From a checkpoint of a small mixture-of-experts model trained on Wikipedia.
Size: 17 layers, vocabulary 19804, 200M parameters.
Experts: 128 squared ReLU neurons an expert, a sigmoid router.
Below are experts of layer 2 (counted from 0) of a mixture-of-experts language model. Rows are named up (a neuron's input weights, with its number), down (a neuron's output weights, with its number) and show model dimensions 256-319. Each number is 128 + 24 x the weight over its row's rms, rounded and kept within 0 to 255. Numbers have three digits each.
Before each expert's rows: "comes before" lists some tokens at least twice as common just after its tokens as in all text; "mostly gets" lists some tokens that are sent to it at least half of the time. This comes from a sample of Wikipedia text that the model never trained on. Tokens count by the router's weight.

# expert 25
comes before: ".", " | ", ",", " |", "; ", "–"
mostly gets: " bus", " ran", " running", " teacher", " food", " business"
up0:137139128146073141170113157125144154148132128135112148126121111134147136120129119098147210136165118133145148125128121128104124124117071161125129127128177120133174128130140111136067076119142129
down0:127163121129150089148126135129112115128127119142085129118129128130152170110131123151139123127156130127128158143168126128133129143122142130128154158141151156094111155130127136137177134145128126
up1:098088140126109127126101121133128123121122131142130128124134048181130107101160142138121136114138131125118128128130129131144128127119099105098109129069158139150104130073133130149128115170100122
down1:153151113123123166176130143209129117160133139128186138120126142081132175097117135130120165109124148105145160124173146130092132128153092128175117156133120108196143156118103120133133144131118073
up2:109141159117125133121127106114119129147125130136124114073122147185063084142177085066100124151183140151125136123140183128114128105099091077125090145166122152108152129141145147145158112151133113
down2:133156124135145128111144128133133137106129172125135183150151123150139127128139129097124130155118133128144124129131086134114128109147130152138127128081119094120114128112104126134152117124165160
up3:088128153125128128136141133193189107124119148121128135124127128135143127124127129199161067107230132150145127168102127128157142127125128138122111125095128129154172113114128156128112152116137124
down3:119106174102080131131130206127149111132117144172110157124122134126158132136121096127125156135069157131101112171116188122085126136125193153125129130130101128150128149087131125146131136188135143
up4:185174105137137128177119122106130076135073127069129151182125136162132136128159104126122112135131162131130124127141096142118127123128082096151090125107107151142190143102128093141135122185132129
down4:163186082133114148173135139124109148126127127058090177107128148125197173098129137164131141141129128132163136142144148138106122099136108103150125137139132133166123158122134090099124151127160122
up5:117128129133140125127128140117100157134113070129106101131144131160127119145125129169112132132122147157122117138129129130128124124065142134105128174156129148127128140173164064117129134129105131
down5:134119108154161141095165117135113167127131156136130126136159112126112132130175123167098126126101128097132128113135123130135171129101128136129100127123122143119154144127098114128118132188185106
up6:127172136130121137117129110095128129130119132112128128126129150129145128128125130130146097121123154129148115131129162126130090164056143133066147126078111136127128128126187129121199129079129128
down6:129117144125135152078128128115131121121144129116128139154130130113162103149139136082128113130123120152126118074129127056128169128118123141125125132129173128128140126133127143126148117107153125
up7:119131171186129174126127170139124128126177127128127129126161113128139117128134127156130132132123096143138124153113146140131152128127103130129113117109200125127138128128122188073151158113143135
down7:129144125146128146082128124128169131128115108118127116112111157130130170146126133112126111134086144127135121061128151130090104128126124104123127158132148111098138125165099146135120128127100112
up8:126127200119121114131130129159099105077129195117135141124121153141128074148138085146135152157119065128128129130146090136132126108128126113122125145137137109130128125116108148085128127140125151
down8:123144096130098160122129113168127132143131125151152103141120128127051161175128141129122119128127085127120071079129122140143135084121136108129114149122127132137050117152134154126131117141146145
up9:139163132122170104148127126129076077118129145121131135134139138128135112144096144148134120130142169124157153129128080130096129128136126152187136127238135161129118130142177128107130119126154128
down9:180120173128120154132145147129122120146142148128143137129131183083107115146117129129044189138068066133146137124114158128129104127219140140169115168095131128154106141092097139128163128122113139
up10:125137130167105151096127145143125128140128218058119128121168071156145147131125129129124107090123129129126127128128133122135080109097127129118129089128118118128116128111132186135131123214138113
down10:122129138099192105124125125086129131127154129126119084114124162128131112068128120122126050109128114182125088044092138059134163129118106160115125141127114106127132137118118131135136128111120121
up11:133129114085083087097136097152139142132122155086125149109170116128128122128138072101127198104144137142126128165129115108137126088129113128133096116186086110123112145123128147145137149146118124
down11:065130128108116131134088119133158111088112115178146101126187117128172112153121127128177117141099098132150119131141141148065010107096116180116120147112135143148141164138121161124112135133127131
up12:154128124091154138120137129103193069094121129118147051143128131150143069127129084124153124145129087119128124096129147126156077128133104140122149135131144153128130142074155113097124132077165128
down12:123125132123114114062137157128114117136153056116132126132090094141127105167131168050143101131137108112117128119178109126109127142130100142130121129124158128141128137096137079103155128070132119
up13:151127129128129135136128160111089128141132105133132128159133175106124131123164077147115139120144099081128128122127128128124122203102129169188107128173132123120140128136128126126157096128123134
down13:132098121128181130140124099122132129102148122128139114128129117128122144127128146159077104128124129128135128108085104106132215191147123126119122113092099131153132144135129066117129126128127127
up14:150123128137138128132132138156131095129126134099137133128131142134129127181124175177131084136145140159131114160117103112068097099085126127120129130130167146091128088128129130148127147129149132
down14:169136122136148073140133146127120089136135090141116129119130089091104129128132147148136129127111195126150119115121136144109150117131133149125129154189100116107101122121097129131132161131121140
up15:152176128121136127157127130097108129123122122129116134190134169143142128161151127137152128127134129135224139120147127121110128151128119176135128127173140136127134128131126122127164118129158128
down15:153119128139129144124148129123077136128137129093105169132115124106117122128144118131157177122127131130126132123120130128183127130153163169132093156134129100187124101092065129129208129100123129
up16:125182096130129136149125113122185128127131109136138127132123165095135141142108129073137124109154158126146130135127160126146098141131128188125155075124175124129132120151127091132139059127173104
down16:128136129139103181133157147123126073144094145124107134132146100127127129135128146110154134126132136114128118103118126130138112095107123135162126124167127118127131057132077126142126135124158170
up17:109136168126126079100128139109127128092106128135080128125121123132129121117131161132150072071151157121121129113126149130117127083137147146130137118107126130132151129060085106149126118076118141
down17:077087126140139128131054133125126130119119127166099113145092103111152164184106127165123128125140110126136135118123127148108122133151144129108157128072175142096142122116153130123138126167098091
up18:136125123110124060130131127128073181085076111085118128095127133129144115119127129113114143116165128081125132127125131159105131082113133130141128125130132139134127142093109138146096126129100191
down18:069103126132151129126106118127127085125135132127138131148130071025163134147086140146124129119138117155128136130140159128102156147177129141077131130121146077127140103160101137129144130133126116
up19:123130146047120093099133123129181063143055106129132127150072132135156051126123104137151129151143122135128115115129146127098124128130105173124127126114150136128186128129185089141085111127127133
down19:120128146119138080127125172110157097128146129075127169110133119143124129143156147130129129136124141128092115130136129147111139168118156121142039143139137132233080136130128107122138125080193131
up20:084129101116135124129103109137128122144129176173120125136099127130112128114110105109131166186140108129094134131149141128123127129134106124131130129195099119116130128142128127235067115130110140
down20:049131134128125107125128117124120128155168128121128096131100187129133129154017146131084127136125147122082123120114126152119140188142127134123174152124136095121128115129135153126111113094128154
up21:087137183113116121146150123114156106115128117072126133144125126132128128127188091128127128126154121140127130130129126142134094128128133147159100128130127124129198128129125058125135116128111135
down21:126115129104170173187101118107160114131220113126082155120127118125160155092185127127131147105122142130124128135120147128141132116103128129129128130125135160175100126129129133128129124142129117
up22:133137077131163130178127139105077042141104132124135103116126120128130123133133137169100112139111126140108133134130130129097142128116137088126134084109126134128047128127134133121099121139098134
down22:116045142111130109128127132127094134140155090144129100166127148127128124111242132125133125075094108106104121125148107184073200174129152124126137144123187108093113167091140169127086160131103089
up23:100150141135128127126160124120127131131162134139108136106128187155103115149118137119132128152110126147200127086129165112059112124109042126144129129142112132120127118119121122071128131130127117
down23:122146142120142162121122157131127124099114126099141131127139125120128186098127108137156126120129116120107029119105110075117128116087130126127129177161130120136126111152148149131074128098126149
up24:122137112128133158215155068146135123130121120126139156137127122117098144139141138128093172128135162136075119123146087129107139128138201107183067101130118130135124134126117198101127130128138141
down24:116123133143067152144117126157126132125119130137129139119132116097122107096127137134129129130109143122124128163124143133127146166140127122131118128108119074125128126121116161080109127150129131
up25:127110128187130147081119150170121163091128144135138123130148132129129128127126113111128141105128127089144128128130089128123131135124128128127103120106128128128127129128132127128140127128139132
down25:132069155128177134128128108080152125128145055191125114130111109128099128143127133111126130130129098126128134070034078126054128129124128094126100147113130104128149128244143118121125129128120127
up26:146125146123125153155163086175189128122129136123109116108125132187144114154146157121126133121121128127142128130131125128137073081129130132096127128139187126129126119104132109158115036129130146
down26:119149207136098140088136135168126107110126114131135127117126122120128154124124139166128126155124187127142157120125174122117134095128104122166118100158084124131141119074111065140122093131128128
up27:130129184092152105134131106116126126165124154129147128124123152139097130124123129117130116176128081119129139134124082128118151108118142211127124128114088163131115115101135126109075178132068097
down27:200139169136138099101132156125132124102116099115146130139129113088132150138122106120085107081145132112135125066129121119154114171118146181149127149129140181113129115145137142128142133122124100
up28:127129139123131141111128169125100129126122239115134129108155114129140109120118126127130127144165108130123112102144126128126044119128104132129148126196138094137113127093103185191124098186120101
down28:123131133127118125122126107127110130158146124182155061127116151125129120112121110114113086128118080130118098092130127096151151103107116128135113153132120129135116133090134136128116118095127090
up29:139148130119125123169127104129128123106125126113128163128124122128129115127125081130128137115145135178149128127128148127143122139131091088127131126140132180126156120101145116102118119181179128
down29:127138157142102126121141134122132085125100227054113128102129110126154142130026122137134165131128126128137137090127188127108070127129107124184121157113135126123126130075131148116123128102122132
up30:130127126128141054125156176105153109097133135125127132108135126154171082128139156148107098087126138129117123122132088129124129126136059126143127124144139127127135127130114130129163153115229089
down30:138128112127127126141156129157128144154137161115127131133099148126121128173161120145092129131090072152130130130140140089127122132155123128138132123125118137172117115126154115160143111143123122
up31:152140125119132128162161108176152143112105131086128118200141140114134112127153126119126148111126154112154134127137073132125129094155154159128128121127084110130149129113113116097136144134163150
down31:148125160123111134150125154122081118090165131177124149102117119117138138134129136140127181132126133127132119111086120128133160166125128104115087133116127113134127045113129110117116125141150129
up32:134129124152173125157127153121131129128086127130127168130143208158117138167138128126127131080138179132117122128128157130129129136129109192123146139169137150126092130130129108129134120135148114
down32:153094181148129126126157156117108171116143187129071130133156115126100115123102128128123134096117089139134141151178030149134169140190153112130129128127084128176126122115135126119153129164134119
up33:166176118143179141191179119131115130124127124132110137129130138127147127151114122145147128123148164165183130133116128127120146124127127131221126122164132155138125144129131141062139141133130137
down33:118166131137095154118136162129121126169128135062119128123128125079170128145149115146167138131125132122124130147162165132135130138150113141181129134129132084142126113108143154112116130082188098
up34:108127131127064128071128130129126116133130127136126128142128129127112128129129131112119153068108109087117125123121118129119128111125134239101109066117122171132094129156145117144134147127124128
down34:177093075128120090113139105135127131085145120121136139094143128138091119124130126128098106130074123116127147144131129128130156148123128120127080099106136129180118168130143134128117132145134136
up35:129143157111190121127139169139123107163109167030134143110126132124131135146126148088143093126170186150128128115123117125099126124130080145126100137129133139113153129113125123121126115125164127
down35:124144137127114104142127193142128138172118119128120123136122129113166160134128128135126137115134143125155142139117127167131102127123134162156126128158127113120127143095101133151178143125154125
up36:074124137130128131128130126038140127116128134169200136137121128121120136131123136111126117119135132131150114128115126097060044120107134119079130132161117134128155128130126124152128132127082115
down36:133134117093155157092125115113133114123099126195129122130127141150138107128128115136126136133133157132091083097109149123120122124151124131183128127148145104113120085126039128164100140066126126
up37:138128156087126160126126097135109111128128130130131131167137128087130141122119123132129121129119106180129126126124133103106121141135130158138149133132107089131135130141110129121130059130091126
down37:180101126125128129109123133149124128109141117081127083096124137125138125118161140161128133128114171171127086103104103139127133127129126136121126107076133113138083133146055149210131159153105163
up38:101098125148127148124149166145175125131128127131141161120115128135102132135225168135134113106208136142104125104104193129096128122126112130196134069143128126141081127132138121118129130138110126
down38:124113115129098164130162143121151143162154132126123143145140122135113128128148117132159111115129129124128127143107142110138096114125108139130195125149128182135148120108144136128143137118133151
up39:072130140128129121134132105170146124179093126128130132139097142152100129128117115128128163160132080142124127066128171134105125130127112119081098118125134104127153129188121117141141090130128139
down39:141129113154097142149135125065125127135175110139182104122097135130170129193104127125030137104125145120108154128116098138153134163116181137128122138131126126132129159114135127128122096118153127
up40:125094157148132110126128128127127128068129156131184099128141149129126128128114092111129151124129113098131129128128127128113128135127129129125126128128104148129111132154172114132129136113130128
down40:110052129127176128127129109092128127119129095222126123128129114127089127146127128128115129138134125127127095102081109156043158144125126109135119140123117095107148127222138103140130128127119142
up41:061133135089097129130131122141180090118109109127128126139126106117127127112143022126134123126143126158103128125128121128132100148117132212125119132123139101128169136122130107120131123125152171
down41:106130134099132105150071132114130127143147159127077145101132130123123175092166136126097146101119126129115109134129139149114138188108155104129109130157140152143091121160128108130123120127200142
up42:118120129171128126126124122159127155128111128155129151171132149167149114124054129133175126120137120158187128122131090130137135131131127181124129132206169122124176128128133102129132031116133128
down42:128115163112106136128144134116094126124131114128081140143129123121147094122064118130171130132126133128120138179131136145129135130156139139127111191123160131133126118116102130074166139139130140
up43:082129203101110095123124127188127130106091123083127129148137142187128123128140126130163116113150149178124128121105128115130092148129115158131086128149136123118166096127173125128080093146163129
down43:138118172121150117126136162123129129112155108170124038119128127104129129122144122147121114128134151150128129058107127102093121126123128144130132136131126115134126128126109131173120076163118142
up44:075125136069119042121120090139131122129123130119141161124134094078101098129113138098141137146193190129123135127129138130119136059099122175128127062118103041131120126125127132069137128125073124
down44:084128137165118112115131084063093161107137131153130134102129123118158125126170130107149091147127202122140115181138128128126121084128125124149124124114131130167154110118107135120149116126120143
up45:093127153132139127105131205134114128128130146125148127156150123154158122128134114135130149093113136128118125153096144127125111081127143127131079128129130132129150128157125174122128128127149129
down45:119128103123208144116128114092150128133101127153127082128103139127133133142111096124112125139114132129130129000098133108100127131135128127124127171125124094129129131169115128159086109116098107
up46:060128101138146133181120114149107133096118125130128186177169156133133128146129111116127167158143123124127129128137123132129129140126128126143155120188125166128121119150128100153107085184138146
down46:132131128154129184129093129116118140136129115146112144076222124106160128117132124141136159162149097117125126130129121163112179190130121129086121130078168111119126134126090144093122130146126134
up47:125130124147124130166128116119159126129089113137129128131116159126130138157108127100152119118173135129101140096120131126142089127074148137092148128130118111123216123134119127117104093107135124
down47:128118134113123125121133127129136132146118128129126012109132129103171122134089153141126125141108143123091142128137131111128178125142156136143198096128129129149123125114135114127129064164136135
up48:110128146119119106091125108157140129103128093111130129129133173127144094128124128126169126113173128150134131128109125126168143157133126156185112043136130128118212103127141115113099083128210150
down48:128092134123132129128129154132135137130126121161103094127128108133130093127125126135130108154133128141113103128118108126133128128097122126132128155122139125157120112121128133125087055201162124